Below are experts of layer 6 (counted from 0) of a mixture-of-experts language model. Rows are named router (the router's row for the expert), gate (a neuron's input weights, with its number), up (a neuron's input weights, with its number) and show model dimensions 288-383. Each number is 50 + 15 x the weight over its row's rms, rounded and kept within 0 to 99.
After each expert's rows: "comes after" lists some tokens at least twice as common just before its tokens as in all text; "mostly gets" lists some tokens that are sent to it at least half of the time. This comes from a sample of Wikipedia text that the model never trained on. Tokens count by the router's weight.

# expert 62
router:53 44 57 39 76 33 43 61 72 58 35 57 76 64 32 59 51 66 32 66 55 53 16 57 44 42 76 75 50 54 67 65 70 61 46 71 33 72 60 49 60 59 63 44 51 37 32 50 65 54 51 50 67 41 48 44 48 46 51 36 34 45 38 84 67 71 40 62 38 82 64 40 50 35 81 54 58 21 40 55 53 46 43 42 29 34 40 99 28 67 48 45 33 55 47 45
gate0:77 27 40 49 31 58 38 28 60 24 56 52 41 56 45 77 45 70 77 47 50 71 53 78 41 31 74 24 82 25 49 38 53 31 32 47 29 28 36 50 34 43 58 63 44 75 62 66 22 68 61 82 30 38 51 57 59 51 36 59 53 32 44 50 44 43 21 56 69 45 64 34 27 46 45 70 60 60 54 46 59 38 67 61 48 47 46 58 72 65 68 53 47 53 26 41
up0:36 46 42 39 35 58 73 44 48 38 56 72 59 62 63 39 36 62 72 74 35 22 46 27 74 03 69 43 75 47 67 63 78 38 58 25 19 76 57 37 64 70 48 61 31 36 79 35 54 46 62 59 71 35 58 33 20 50 47 38 64 78 87 69 52 59 36 38 48 24 46 33 45 24 37 42 46 45 46 85 69 54 46 59 28 38 46 49 52 42 53 24 36 58 62 40
gate1:48 50 51 46 49 40 45 80 63 77 71 63 63 55 22 58 35 36 34 12 27 32 64 21 59 57 83 22 65 57 40 55 52 43 56 33 42 48 35 86 45 54 60 24 67 76 60 45 50 47 35 66 58 37 57 57 49 78 61 57 43 46 40 36 41 41 76 39 34 51 48 43 27 00 45 23 42 52 46 26 47 69 31 46 07 48 19 22 47 30 49 44 66 57 60 47
up1:71 60 48 51 68 44 28 49 47 38 46 60 56 49 60 41 38 48 33 48 63 26 37 24 57 53 43 50 20 63 24 42 70 64 49 48 54 40 65 87 56 57 52 28 57 27 27 30 46 68 62 38 42 33 59 56 69 52 44 56 54 86 47 32 40 65 61 23 50 63 01 49 55 30 77 38 51 64 38 45 67 51 57 41 43 40 13 47 41 49 39 48 58 55 55 33
gate2:54 68 41 26 47 45 63 61 55 39 40 47 37 62 33 49 45 55 40 69 63 17 31 34 53 33 62 26 63 46 62 71 68 35 39 51 60 28 48 56 40 50 49 67 52 34 68 28 40 40 63 61 34 55 58 70 39 70 19 87 57 35 61 46 35 61 44 39 28 66 36 58 56 21 67 71 57 47 60 12 48 71 75 40 49 46 66 53 29 20 34 84 38 76 57 39
up2:33 54 41 47 52 33 27 71 54 51 57 37 56 36 51 75 59 43 85 40 44 53 50 54 22 21 62 46 48 68 36 50 24 56 46 66 33 42 61 67 35 57 48 49 61 34 45 56 64 63 60 42 53 42 68 14 85 40 57 65 42 41 40 75 22 40 47 34 21 65 30 46 68 50 29 55 29 84 45 47 40 55 48 70 71 40 38 51 44 44 53 26 48 40 37 42
comes after: " (", "\n\n", " \"", "-", "=", "/"
mostly gets: " C", " t", " s", "H", " f", "St"

# expert 17
router:64 67 50 43 60 40 49 61 69 52 48 54 59 85 48 66 43 49 36 40 29 63 48 67 27 32 59 88 66 39 67 55 48 60 65 89 54 63 49 58 76 68 56 56 29 57 29 72 61 40 73 46 67 29 45 18 65 76 72 53 53 37 37 58 63 72 23 62 46 56 51 72 58 35 59 65 71 22 25 41 71 43 39 41 71 51 54 76 67 50 45 56 34 70 54 37
gate0:57 64 53 43 55 27 48 41 45 48 76 56 58 55 67 52 45 61 66 35 72 34 72 42 47 48 68 47 39 74 38 52 54 53 86 57 59 75 38 37 58 77 30 23 56 50 39 63 59 74 53 71 72 32 54 64 22 53 55 63 59 23 19 38 56 60 20 07 70 68 40 53 45 38 61 50 52 35 57 57 81 31 25 15 65 63 49 35 56 57 67 42 55 39 38 37
up0:19 51 50 55 60 39 75 63 56 29 68 53 26 25 42 46 36 56 56 36 64 73 57 34 61 53 50 43 76 40 58 30 50 25 41 44 66 66 57 31 27 58 33 77 21 59 33 46 35 51 33 56 91 44 25 36 35 40 51 54 62 54 47 46 13 47 73 32 45 43 88 37 16 36 65 33 64 37 36 54 51 40 42 44 47 68 64 61 42 42 70 39 57 32 39 33
gate1:46 46 52 94 48 51 39 66 62 47 39 32 49 50 48 56 65 48 55 66 75 51 47 58 39 53 76 26 60 53 61 38 75 59 23 37 30 65 51 77 51 71 60 37 53 41 52 39 52 64 54 42 53 50 25 18 57 64 46 69 63 71 59 60 49 79 57 52 29 34 53 39 56 38 43 53 18 40 70 50 40 42 44 41 58 23 63 56 47 46 60 80 41 60 30 52
up1:49 59 56 53 29 54 54 45 62 49 14 30 40 36 53 25 58 42 58 41 38 54 29 73 32 63 75 42 70 67 21 55 39 33 27 40 57 41 35 63 61 68 50 66 68 45 54 56 48 54 51 30 75 40 57 50 58 53 67 56 58 73 36 60 47 72 24 30 38 48 62 68 22 45 42 41 45 01 46 37 58 50 42 43 57 52 90 52 32 53 51 67 46 58 39 44
gate2:55 43 77 45 39 42 79 49 41 57 50 50 46 67 73 40 53 61 30 64 44 32 64 21 86 45 44 53 99 46 45 34 61 63 34 51 41 44 35 54 50 38 25 52 41 58 49 47 38 34 19 37 51 67 64 54 67 56 61 26 43 57 50 46 51 51 49 72 40 36 41 64 46 68 52 46 58 50 57 81 46 16 44 60 63 26 49 26 59 67 43 49 00 52 58 30
up2:38 38 41 55 49 48 74 43 56 81 44 44 32 54 45 81 53 43 58 73 75 40 58 72 63 21 51 60 53 83 57 34 43 68 42 45 36 62 25 38 58 44 58 65 58 36 59 48 48 35 43 42 56 63 43 28 80 31 47 41 53 76 72 44 72 38 28 63 59 53 59 52 44 70 45 18 54 58 42 81 64 34 73 70 51 52 65 45 68 33 55 67 27 63 70 53
comes after: "\n", "-", " non", " al", " self", " co"
mostly gets: " un", " “", " \"", " '", " mis", " unc"

# expert 63
router:71 39 67 40 31 39 37 43 64 72 29 63 55 42 56 53 61 72 46 46 46 71 34 68 40 46 58 65 67 59 46 55 74 38 79 78 51 75 48 36 64 66 62 37 26 56 34 67 64 56 60 54 58 37 30 25 66 55 69 32 19 30 49 90 65 39 16 63 24 56 55 70 45 49 57 25 55 38 41 32 53 59 48 36 44 51 65 58 35 48 32 43 49 79 45 36
gate0:75 57 51 57 62 40 54 49 69 56 47 53 58 58 28 56 67 54 32 72 72 28 64 82 83 54 61 55 35 63 39 56 62 37 50 70 51 55 42 56 70 44 41 53 16 31 36 72 37 49 50 53 68 62 43 70 52 63 50 41 33 53 39 53 48 46 65 43 37 55 64 50 30 20 36 63 68 55 29 65 46 68 20 47 58 55 77 21 63 34 25 75 59 53 63 43
up0:41 51 14 12 67 67 75 32 49 75 63 68 19 87 59 57 50 40 39 38 64 39 63 38 43 43 68 34 41 56 40 45 27 38 39 61 25 34 37 40 43 51 30 35 53 68 78 75 54 40 68 63 71 56 42 77 25 64 56 37 70 55 31 24 44 58 48 52 49 64 45 53 54 40 52 51 31 79 58 46 37 45 43 68 61 36 50 83 55 22 54 59 52 88 45 75
gate1:53 36 48 40 31 43 40 48 63 51 39 52 75 49 72 44 52 35 70 39 37 74 51 32 40 41 34 66 58 47 52 35 59 57 65 64 46 57 61 24 51 59 64 35 21 27 36 42 63 56 42 61 85 54 59 59 53 05 75 64 49 22 43 24 60 42 65 46 58 64 53 74 45 74 48 63 44 55 58 56 60 66 38 32 54 46 54 47 65 61 57 50 49 50 53 23
up1:52 66 65 70 57 53 51 56 56 58 46 38 80 44 81 79 42 50 30 76 43 36 29 66 55 55 68 46 60 70 36 48 29 69 08 53 45 49 62 66 50 51 44 39 44 54 66 56 54 01 63 55 55 28 57 55 57 45 24 59 62 53 47 47 49 56 39 38 58 26 42 49 25 47 67 38 43 13 16 55 72 35 43 65 52 38 24 57 68 63 55 37 53 48 59 91
gate2:14 40 57 49 46 55 24 27 46 55 44 58 47 66 60 53 49 49 49 58 67 63 45 76 40 57 82 54 45 51 45 79 44 53 30 47 35 53 67 44 68 74 59 46 50 48 37 28 52 47 51 39 45 17 59 45 34 65 33 71 83 52 41 33 43 48 58 72 33 64 22 43 13 51 52 58 37 34 32 72 50 35 47 59 36 55 41 21 65 00 62 32 55 68 44 32
up2:30 37 40 43 36 60 43 19 78 56 52 60 57 46 60 54 29 47 43 38 43 44 19 43 62 55 32 80 71 66 58 35 58 32 39 58 39 60 76 57 58 12 74 79 71 35 51 85 45 48 68 50 54 82 70 43 40 55 50 44 33 48 66 56 40 58 62 68 57 53 63 77 57 63 81 66 75 78 42 20 59 52 29 74 81 28 35 68 24 61 63 45 66 76 56 71
comes after: "\n", "  ", "-", " MF", "\n ", " DF"
mostly gets: " According", " p", " www", "According", "|", " attended"

# expert 57
router:73 32 53 57 58 63 44 66 77 54 28 74 82 50 74 63 59 48 45 70 50 68 46 62 35 34 80 66 38 44 61 47 45 63 52 64 55 55 50 41 65 48 49 50 38 52 41 62 61 51 68 52 48 19 38 44 62 43 54 40 31 23 33 55 66 59 49 49 47 77 73 76 60 63 64 35 68 28 34 45 69 40 55 27 50 48 45 71 48 59 64 55 30 52 33 29
gate0:23 67 71 79 33 59 39 20 38 42 35 62 53 64 62 53 44 66 61 64 62 46 44 51 48 57 71 62 65 24 25 32 74 39 73 40 75 65 30 69 64 62 74 56 43 69 32 33 47 60 72 68 57 35 45 62 39 76 34 45 64 74 50 63 85 44 70 63 42 54 42 74 54 71 64 67 79 57 58 44 40 18 67 61 51 58 48 99 72 57 49 47 42 53 46 39
up0:43 45 51 38 55 25 50 44 45 57 36 62 46 29 90 66 48 49 36 26 40 70 54 88 25 29 61 73 74 47 50 43 59 65 18 45 45 55 62 35 41 37 33 72 56 37 32 67 45 53 25 27 58 61 59 59 51 67 54 68 53 35 69 33 58 30 61 45 52 74 83 44 45 39 60 34 58 66 67 29 58 30 46 25 55 43 55 50 35 52 56 47 63 59 58 67
gate1:60 41 35 34 67 48 32 76 53 45 46 52 75 77 65 60 22 21 29 51 55 38 77 57 52 59 50 59 44 38 38 46 59 44 60 54 48 45 28 37 27 49 57 54 75 58 25 42 72 64 48 50 50 33 30 60 23 30 26 38 74 67 42 64 54 55 62 60 36 37 56 30 51 61 49 37 64 45 62 45 72 64 46 32 55 46 59 73 45 69 77 43 43 48 29 59
up1:35 18 57 59 41 35 49 46 59 45 67 34 57 62 30 67 73 47 27 55 64 02 53 57 37 40 40 47 45 29 73 49 12 59 70 64 60 24 39 66 67 67 51 51 61 46 48 64 47 39 53 43 88 62 64 40 32 06 46 48 78 64 56 20 58 38 62 63 46 51 37 43 45 58 39 62 31 68 35 82 40 73 36 41 60 47 52 58 37 53 36 44 55 42 27 58
gate2:59 42 60 48 37 58 69 50 45 46 33 69 71 48 77 52 20 31 61 42 51 65 49 34 42 56 45 34 48 61 82 86 42 41 30 79 43 51 47 47 26 33 63 52 59 62 58 54 60 42 58 66 62 73 44 31 51 60 45 23 43 47 73 35 49 43 14 50 50 39 67 56 24 43 75 50 70 31 52 24 78 73 68 48 38 46 57 40 55 43 47 49 65 40 42 82
up2:41 38 46 63 69 67 45 72 41 44 47 57 43 24 70 51 50 57 53 62 32 53 63 73 45 32 58 45 33 44 58 34 46 20 61 49 83 72 70 66 41 54 21 62 62 41 33 44 29 54 42 38 55 33 51 63 39 35 41 60 47 59 50 56 39 40 62 56 52 47 63 74 65 24 25 48 45 68 93 35 25 30 34 43 69 21 56 83 48 30 65 69 72 47 23 39
comes after: " |", ",", ";", " the", ":", "a"
mostly gets: " T", " D", " S", " M", " N", " U"

# expert 4
router:65 40 65 36 51 54 14 52 81 50 41 44 58 52 43 66 73 72 46 73 49 75 38 68 43 40 62 59 47 58 58 51 52 58 70 68 30 55 47 42 43 60 87 33 39 50 54 67 77 62 48 64 58 51 41 52 72 68 49 33 44 34 24 41 78 74 55 69 46 57 53 56 72 42 85 83 62 38 45 40 68 35 51 58 71 37 58 51 48 46 51 40 48 46 55 48
gate0:60 21 53 57 68 30 65 32 35 48 30 55 56 72 49 58 38 25 38 50 65 51 55 40 63 65 68 38 41 55 28 60 72 56 57 42 51 59 67 50 56 45 34 56 55 72 49 58 49 54 68 46 65 42 55 74 42 82 54 59 84 69 39 43 44 62 64 52 50 54 57 31 14 39 49 62 38 75 73 52 58 53 41 55 74 50 60 58 76 41 64 63 39 36 45 61
up0:65 28 21 41 55 45 49 33 70 58 56 64 49 38 46 55 00 39 72 36 33 72 55 38 40 44 56 74 75 67 38 45 56 68 50 64 47 59 61 75 52 61 41 34 64 45 54 70 50 57 51 58 76 50 52 49 76 41 58 53 49 36 37 50 42 42 87 55 69 28 53 66 43 59 43 32 33 50 56 23 62 56 58 16 55 47 46 55 53 68 50 61 58 34 40 45
gate1:40 20 49 79 73 49 61 41 47 51 60 69 64 66 57 32 40 48 80 31 52 73 69 39 43 39 53 33 39 47 70 72 21 40 52 44 73 57 42 28 32 55 29 69 43 30 52 64 58 63 29 39 59 28 66 41 47 64 69 58 52 29 38 51 37 53 82 48 44 27 47 60 65 62 71 59 39 56 23 43 53 56 75 72 35 52 54 89 74 65 38 34 41 46 26 33
up1:80 62 66 41 40 22 60 64 53 62 57 29 36 38 40 61 84 30 31 48 54 52 36 36 78 60 57 70 43 55 51 51 66 40 54 48 51 41 47 57 41 67 36 14 50 53 61 53 60 45 63 33 55 56 52 43 65 51 74 47 32 71 73 51 69 16 53 34 33 43 35 38 30 36 40 53 34 43 49 59 57 73 57 32 58 63 49 52 31 26 44 65 45 59 72 68
gate2:44 46 60 47 46 46 67 54 40 22 53 76 58 63 57 34 46 62 58 43 42 35 47 59 49 83 57 66 63 43 40 47 74 33 37 53 45 48 49 38 46 36 39 46 52 28 45 37 73 55 79 19 51 38 54 47 49 49 43 61 52 82 55 34 53 38 31 61 36 36 48 41 64 43 59 69 71 51 31 53 64 57 62 53 57 39 72 51 62 52 43 66 67 24 25 25
up2:51 51 43 50 49 28 65 52 43 84 59 54 63 50 34 49 46 47 39 56 44 24 67 63 50 41 58 64 53 71 64 54 64 46 54 27 54 20 49 66 46 42 70 57 25 33 36 28 65 29 60 49 56 45 68 52 52 48 31 31 35 39 37 76 42 51 55 46 59 50 41 54 34 41 42 58 60 58 70 99 63 43 27 44 14 57 66 68 59 37 30 28 64 35 26 17
comes after: " |", " (", "|", ":", ";", "°"
mostly gets: " 18", " 15", " 17", " 22", " 19", " 12"

# expert 36
router:79 44 60 30 53 47 34 64 67 36 46 63 81 43 49 75 68 59 52 45 42 57 09 59 37 24 69 67 67 43 64 55 71 59 73 67 47 42 47 51 72 58 69 47 41 33 42 67 43 62 44 65 53 42 30 36 70 47 81 43 40 40 36 62 78 43 54 44 27 43 67 82 80 50 60 51 49 37 42 44 48 44 53 41 37 48 34 56 50 50 27 30 39 55 70 34
gate0:57 29 69 56 48 60 56 58 69 55 64 63 54 99 42 69 34 54 57 40 35 57 48 26 43 40 57 58 43 53 81 66 14 50 43 28 45 30 40 48 57 51 53 52 52 34 31 76 58 63 51 60 53 50 37 45 57 54 51 22 54 49 41 53 51 21 33 71 69 36 32 42 33 53 15 45 21 38 73 70 50 24 48 64 53 33 70 78 59 33 33 50 44 55 51 91
up0:54 38 31 34 73 39 50 74 32 42 67 38 52 84 54 33 42 45 43 68 25 51 85 21 33 40 57 61 26 30 71 33 39 37 37 32 37 35 29 34 56 36 83 30 34 68 49 35 61 55 46 65 57 51 18 61 52 75 78 38 63 67 78 27 34 58 56 69 39 55 44 61 57 63 43 48 46 60 89 56 44 50 60 47 41 45 53 43 65 32 42 53 46 29 42 41
gate1:48 81 71 41 31 43 39 45 59 78 43 35 51 58 28 60 52 48 48 77 62 18 54 30 50 47 25 38 55 47 66 32 99 52 41 46 34 72 65 67 41 45 57 60 50 32 62 37 67 48 42 71 13 49 66 35 38 61 54 28 74 48 51 33 50 53 69 52 37 69 42 50 34 44 34 45 59 27 57 51 60 49 42 35 41 53 46 30 46 44 45 53 42 59 29 67
up1:57 34 39 48 34 56 34 71 27 53 21 37 64 61 60 27 63 54 70 57 43 57 40 48 69 59 41 44 32 45 53 27 64 40 40 35 42 69 48 60 50 39 71 31 78 41 71 66 38 48 54 43 69 44 68 59 56 63 51 61 45 45 59 35 39 32 52 49 39 61 47 45 74 55 70 71 42 30 69 30 58 42 49 26 32 38 18 68 68 31 59 66 50 54 50 69
gate2:40 48 42 45 22 40 25 64 26 64 49 46 55 66 38 61 55 60 54 60 61 64 47 38 66 53 60 49 77 37 24 24 36 44 49 45 62 41 65 26 28 48 46 62 54 63 31 51 50 65 18 50 62 56 44 41 70 90 47 42 47 63 53 64 64 61 52 62 39 25 43 48 66 32 49 17 51 39 64 68 47 27 83 65 42 59 58 23 34 29 44 55 47 66 62 87
up2:48 40 17 46 50 41 27 41 79 46 63 50 56 44 23 58 64 59 47 35 32 57 58 57 50 22 43 56 52 31 32 68 59 27 47 25 27 16 39 24 42 32 62 57 40 25 53 60 68 38 41 55 45 57 69 34 88 64 34 63 53 64 17 39 62 53 54 21 34 37 44 36 48 49 25 52 66 11 39 81 46 55 41 66 78 45 79 31 54 48 77 45 35 70 33 46
comes after: " as", " was", " such", " known", ",", " served"
mostly gets: " including", " As", " as", " became", " like", " named"

# expert 37
router:64 34 58 51 73 51 47 56 63 48 44 58 77 71 56 55 52 47 51 54 68 65 53 56 55 55 62 68 51 46 68 57 28 67 63 69 52 70 65 15 93 56 49 44 49 81 45 42 55 49 65 58 50 32 32 32 66 49 75 54 46 12 49 58 46 60 35 59 47 53 53 48 56 27 66 67 60 33 37 29 47 51 48 20 43 34 50 67 49 52 56 24 13 46 63 53
gate0:45 55 23 58 24 40 56 56 59 57 44 22 49 44 43 62 48 39 52 40 69 35 45 42 37 43 52 35 83 37 41 65 76 64 58 60 54 44 54 43 37 35 70 63 33 71 54 42 85 43 38 55 65 54 53 23 44 77 67 58 47 43 35 45 57 63 50 48 59 61 65 64 64 41 55 43 71 62 68 88 49 51 39 30 60 62 48 48 39 45 56 70 53 66 73 52
up0:63 53 41 84 53 38 66 52 53 36 28 35 53 33 42 67 16 38 37 83 55 52 34 62 51 84 46 67 78 39 57 66 52 50 48 66 74 53 42 64 58 50 55 79 27 87 59 44 71 52 33 15 37 51 50 46 30 51 74 62 66 41 54 34 32 49 46 40 54 61 66 66 42 53 55 90 71 45 28 51 58 58 21 34 87 40 48 28 57 75 37 28 59 51 52 71
gate1:34 74 30 79 63 41 85 82 27 27 77 00 66 31 48 64 62 54 63 53 59 16 51 35 47 34 22 30 55 41 58 72 47 55 66 51 43 51 40 50 41 55 41 50 47 29 47 50 55 38 16 32 55 70 40 58 53 42 42 41 16 48 61 37 35 64 45 65 23 44 46 61 67 53 57 60 48 40 41 29 64 76 46 55 69 71 64 54 45 49 46 51 46 42 62 43
up1:28 35 73 47 33 46 65 60 58 34 55 54 53 48 35 64 56 59 75 45 17 38 47 62 61 27 30 50 45 47 31 61 45 44 71 63 45 46 61 49 44 33 41 61 35 55 73 69 41 54 65 53 62 64 70 52 28 53 54 58 45 60 39 51 56 43 46 57 69 49 30 50 53 72 29 32 55 34 67 33 34 74 39 21 63 47 58 42 35 48 54 86 51 49 60 47
gate2:24 44 55 68 52 38 72 41 19 77 55 58 72 44 63 32 38 40 37 44 53 54 51 38 51 37 42 47 54 52 70 45 40 54 62 43 37 60 43 43 45 43 45 43 23 50 49 58 37 49 73 23 49 53 54 45 28 29 42 47 47 56 34 37 66 31 73 50 59 64 36 15 50 37 79 56 65 27 15 73 57 61 42 59 31 43 58 36 27 59 46 46 26 38 62 39
up2:51 45 26 58 61 49 33 17 45 52 45 38 73 62 61 29 32 51 70 37 41 55 49 46 61 45 63 19 29 51 53 71 62 29 48 46 33 32 62 65 20 30 59 50 33 45 23 50 43 78 36 14 59 35 59 62 73 30 58 67 37 71 33 49 56 35 69 63 53 55 45 34 55 47 49 34 61 45 36 42 42 49 68 57 64 70 42 34 37 46 53 45 40 64 57 58
comes after: " |", ".", "=", ")", "|", "\""
mostly gets: "\n", "\n ", "\n   ", "\n     ", "\n\n", " expressed"

# expert 46
router:28 37 83 20 24 64 37 80 68 53 43 59 56 51 77 51 49 66 42 51 57 50 45 72 33 27 45 56 60 57 63 72 31 75 69 58 45 40 33 49 66 75 61 10 28 56 46 53 52 57 39 69 55 43 49 43 68 49 52 44 38 52 22 67 60 45 30 66 44 62 64 63 51 55 59 55 63 45 32 47 50 41 65 29 31 41 61 59 30 36 36 62 46 35 71 51
gate0:71 53 69 44 57 68 52 51 58 62 67 65 28 23 64 48 51 39 34 50 42 65 72 67 46 13 62 74 38 70 16 47 36 34 48 32 38 24 36 56 50 42 36 81 56 65 58 34 51 34 29 48 49 58 40 53 42 32 37 67 34 34 68 47 57 33 63 62 30 55 30 55 54 52 90 39 56 32 43 26 71 91 20 66 49 43 43 39 57 52 19 56 33 54 37 55
up0:37 59 47 76 61 48 46 45 48 47 44 69 30 47 75 50 73 44 37 60 67 67 44 59 40 26 27 48 47 22 31 58 36 40 31 36 33 34 29 24 45 39 38 50 48 45 26 43 35 56 50 36 52 49 55 52 60 35 61 47 42 55 55 49 50 43 37 68 64 47 35 42 29 44 75 60 36 50 41 63 46 67 21 41 53 67 65 62 26 43 73 51 48 54 51 45
gate1:49 19 43 46 45 69 67 29 66 53 45 64 78 53 36 46 55 66 30 61 32 70 53 52 48 59 50 41 22 55 70 41 39 58 52 13 70 65 36 42 36 60 15 60 28 58 56 14 35 31 61 50 66 38 34 26 66 21 44 45 40 42 61 44 43 66 45 50 52 53 64 59 52 41 56 34 42 16 40 47 38 42 60 41 37 58 29 78 58 62 62 55 41 43 56 33
up1:33 26 83 30 39 71 68 64 73 46 45 13 45 58 58 66 40 71 39 78 57 48 48 71 56 59 78 62 29 52 44 39 30 60 54 33 55 23 38 45 55 33 54 41 34 73 60 42 37 55 41 43 61 71 72 70 53 25 72 50 34 68 67 45 65 48 42 65 64 57 42 35 53 56 63 42 53 47 47 67 61 46 58 59 61 35 57 53 66 49 53 63 51 62 68 36
gate2:61 16 68 40 52 42 57 39 59 48 80 55 38 62 45 41 26 30 50 18 62 43 38 73 32 47 49 56 44 35 58 47 46 43 37 34 63 45 59 64 65 47 48 37 39 49 33 54 60 35 63 42 79 69 60 43 53 15 43 26 51 48 29 64 58 69 35 54 30 35 61 52 54 48 42 16 79 44 45 44 35 58 41 56 20 77 52 52 65 41 27 78 60 27 25 69
up2:18 48 57 38 61 63 62 42 50 36 42 35 66 17 59 68 58 45 50 49 63 53 47 66 36 62 40 28 44 55 53 47 33 55 19 35 61 55 57 68 46 57 29 43 49 58 45 66 56 54 44 60 56 31 43 49 54 70 65 23 52 41 78 67 40 67 46 52 49 62 55 36 45 65 39 45 56 41 40 71 45 30 46 76 44 61 42 50 27 24 55 40 41 47 43 31
comes after: " |", ",", ":", " of", "|", "-"
mostly gets: " Tom", " Ed", " Dan", " Robert", " Sam", " Pat"

# expert 11
router:28 60 60 47 58 48 39 53 68 47 37 54 74 48 54 66 69 50 33 45 58 67 49 64 24 39 57 76 56 62 71 50 68 54 63 46 29 59 55 36 56 57 56 52 43 46 24 55 53 72 67 56 49 68 32 41 60 37 67 50 44 08 31 69 43 53 47 61 42 74 34 73 54 41 57 41 67 55 31 38 60 39 56 47 48 56 22 84 17 50 54 45 40 73 35 35
gate0:64 22 51 36 32 73 44 54 65 76 64 47 19 44 66 23 52 52 38 74 71 74 28 32 54 62 56 73 44 41 62 38 79 55 56 34 60 49 32 24 60 30 44 71 53 56 19 35 40 29 54 63 35 82 46 43 69 50 44 42 46 70 70 49 72 44 33 72 48 32 49 51 49 75 54 65 33 11 46 66 48 45 44 30 54 47 47 45 55 72 41 29 20 64 48 70
up0:36 37 33 45 41 71 48 79 49 63 42 58 50 57 53 80 36 52 53 41 56 46 39 41 42 73 71 37 59 87 74 48 37 49 58 48 35 46 45 54 52 61 69 54 46 08 54 48 56 45 18 52 56 85 64 48 56 53 50 33 52 37 63 34 52 26 45 53 58 43 60 39 16 47 44 40 52 24 46 44 63 62 62 52 57 70 50 78 37 31 59 60 25 46 48 45
gate1:36 37 44 57 34 51 73 80 43 51 63 53 70 40 65 34 51 42 36 40 50 49 55 58 27 62 53 61 45 46 71 50 69 45 40 57 38 51 61 40 87 42 43 58 23 48 30 51 44 53 56 22 47 51 60 62 44 70 32 45 39 55 27 34 69 61 38 47 67 40 51 49 43 12 57 65 50 52 26 58 41 81 45 68 82 44 45 42 23 57 55 56 49 71 71 51
up1:30 22 50 73 67 38 48 29 49 38 42 38 48 60 60 66 30 62 35 26 52 43 41 36 58 47 78 58 28 30 54 61 45 39 29 43 34 53 24 59 51 56 61 43 13 52 30 52 40 49 32 66 56 33 30 29 40 52 56 80 68 34 42 38 46 61 72 78 37 31 59 62 49 54 45 24 56 85 46 51 41 55 26 39 51 18 51 44 43 53 23 66 58 59 45 73
gate2:39 56 47 24 63 56 42 83 59 59 41 26 34 51 75 26 51 41 43 39 42 49 40 32 34 74 49 38 51 68 58 61 64 74 54 55 63 30 77 38 31 66 52 46 65 31 46 60 31 57 45 57 71 63 38 74 33 71 36 08 67 56 42 55 66 53 34 62 62 48 00 50 24 36 33 53 41 49 38 45 63 34 63 23 44 69 59 50 42 55 49 45 28 59 43 59
up2:70 69 50 64 56 49 04 64 54 65 42 76 35 52 65 12 21 46 43 59 43 18 31 59 46 32 35 52 33 59 53 53 64 40 68 28 33 20 23 40 60 52 32 58 62 37 43 29 63 30 32 48 67 47 56 44 29 57 63 48 48 64 53 69 31 34 31 55 35 37 28 51 36 48 55 25 39 18 33 44 50 70 82 26 59 51 63 62 25 44 65 67 58 48 49 55
comes after: "\n", "^", "_", "\"", " /", " medalist"
mostly gets: "(", "{", " (", " Dep", " conv", " Ind"

# expert 59
router:41 33 79 43 51 47 41 55 70 53 48 74 53 77 91 77 52 68 56 54 59 60 41 54 31 21 57 52 57 54 50 68 50 55 57 73 52 43 46 25 53 51 55 00 55 60 46 68 74 51 41 56 68 43 20 56 59 54 46 49 49 55 26 67 81 45 48 62 27 56 48 62 81 37 55 49 40 47 53 43 74 35 61 68 33 56 26 62 67 55 18 46 35 50 63 49
gate0:62 55 64 55 57 72 66 38 65 39 46 26 59 39 93 55 77 67 17 58 58 48 69 54 56 29 54 35 62 33 49 34 44 34 57 34 65 70 71 39 44 59 27 39 55 67 40 69 31 58 66 49 51 43 43 31 57 45 46 62 52 58 61 56 34 53 51 28 55 54 61 47 42 61 65 85 33 66 55 64 37 37 70 57 46 48 54 34 39 37 30 53 56 37 54 19
up0:37 41 56 29 44 52 45 54 51 43 45 48 39 49 58 60 60 70 45 41 42 52 61 46 44 60 47 54 50 70 66 47 61 81 36 36 78 26 54 29 64 42 51 40 64 51 12 53 58 45 49 44 52 67 40 40 50 36 45 36 48 75 54 35 59 39 59 38 69 40 42 68 50 47 53 62 51 68 46 37 42 56 67 59 40 64 71 47 61 16 38 34 50 51 68 67
gate1:54 50 56 62 63 35 39 32 53 26 17 39 40 50 52 61 61 60 31 36 69 89 49 79 49 41 58 40 53 84 59 61 44 60 43 44 35 30 46 59 41 43 47 62 45 29 36 84 59 45 52 61 49 36 31 63 45 47 60 48 21 95 69 56 35 74 75 54 67 84 45 30 53 69 54 62 79 46 46 81 38 61 59 48 60 39 64 34 73 51 33 54 53 70 42 12
up1:41 55 36 66 65 54 31 67 43 44 51 51 19 33 57 46 49 30 55 42 67 70 45 37 50 42 47 55 64 25 43 31 48 40 57 14 73 54 86 62 38 43 50 49 52 54 54 49 28 69 54 34 45 61 43 51 54 42 33 28 20 52 14 41 67 31 37 48 65 61 43 57 52 45 32 51 69 60 36 69 69 37 60 55 67 59 40 74 50 55 45 35 55 70 32 51
gate2:55 47 49 65 17 47 45 65 51 58 45 68 44 43 43 28 28 76 56 42 53 41 33 31 47 58 58 46 82 50 32 84 59 44 48 88 51 38 67 74 68 49 54 49 50 48 56 44 48 51 51 51 77 66 42 73 80 45 44 54 50 38 31 68 74 71 65 52 34 38 41 26 68 59 67 69 72 45 58 61 66 61 45 75 46 54 33 40 54 39 26 47 30 40 19 81
up2:78 25 39 52 59 41 23 80 36 75 77 30 48 70 49 17 53 49 67 17 59 42 70 66 57 52 43 65 41 57 69 51 65 47 48 37 44 51 57 56 37 59 38 49 51 44 23 32 63 52 59 44 44 72 62 69 25 59 56 54 57 63 99 44 40 60 50 23 74 81 35 74 57 41 75 58 24 48 27 56 32 32 70 47 58 50 45 67 40 52 66 29 55 62 67 41
comes after: " the", " a", "|", " his", " The", "The"
mostly gets: " University", " List", " end", " King", " north", " south"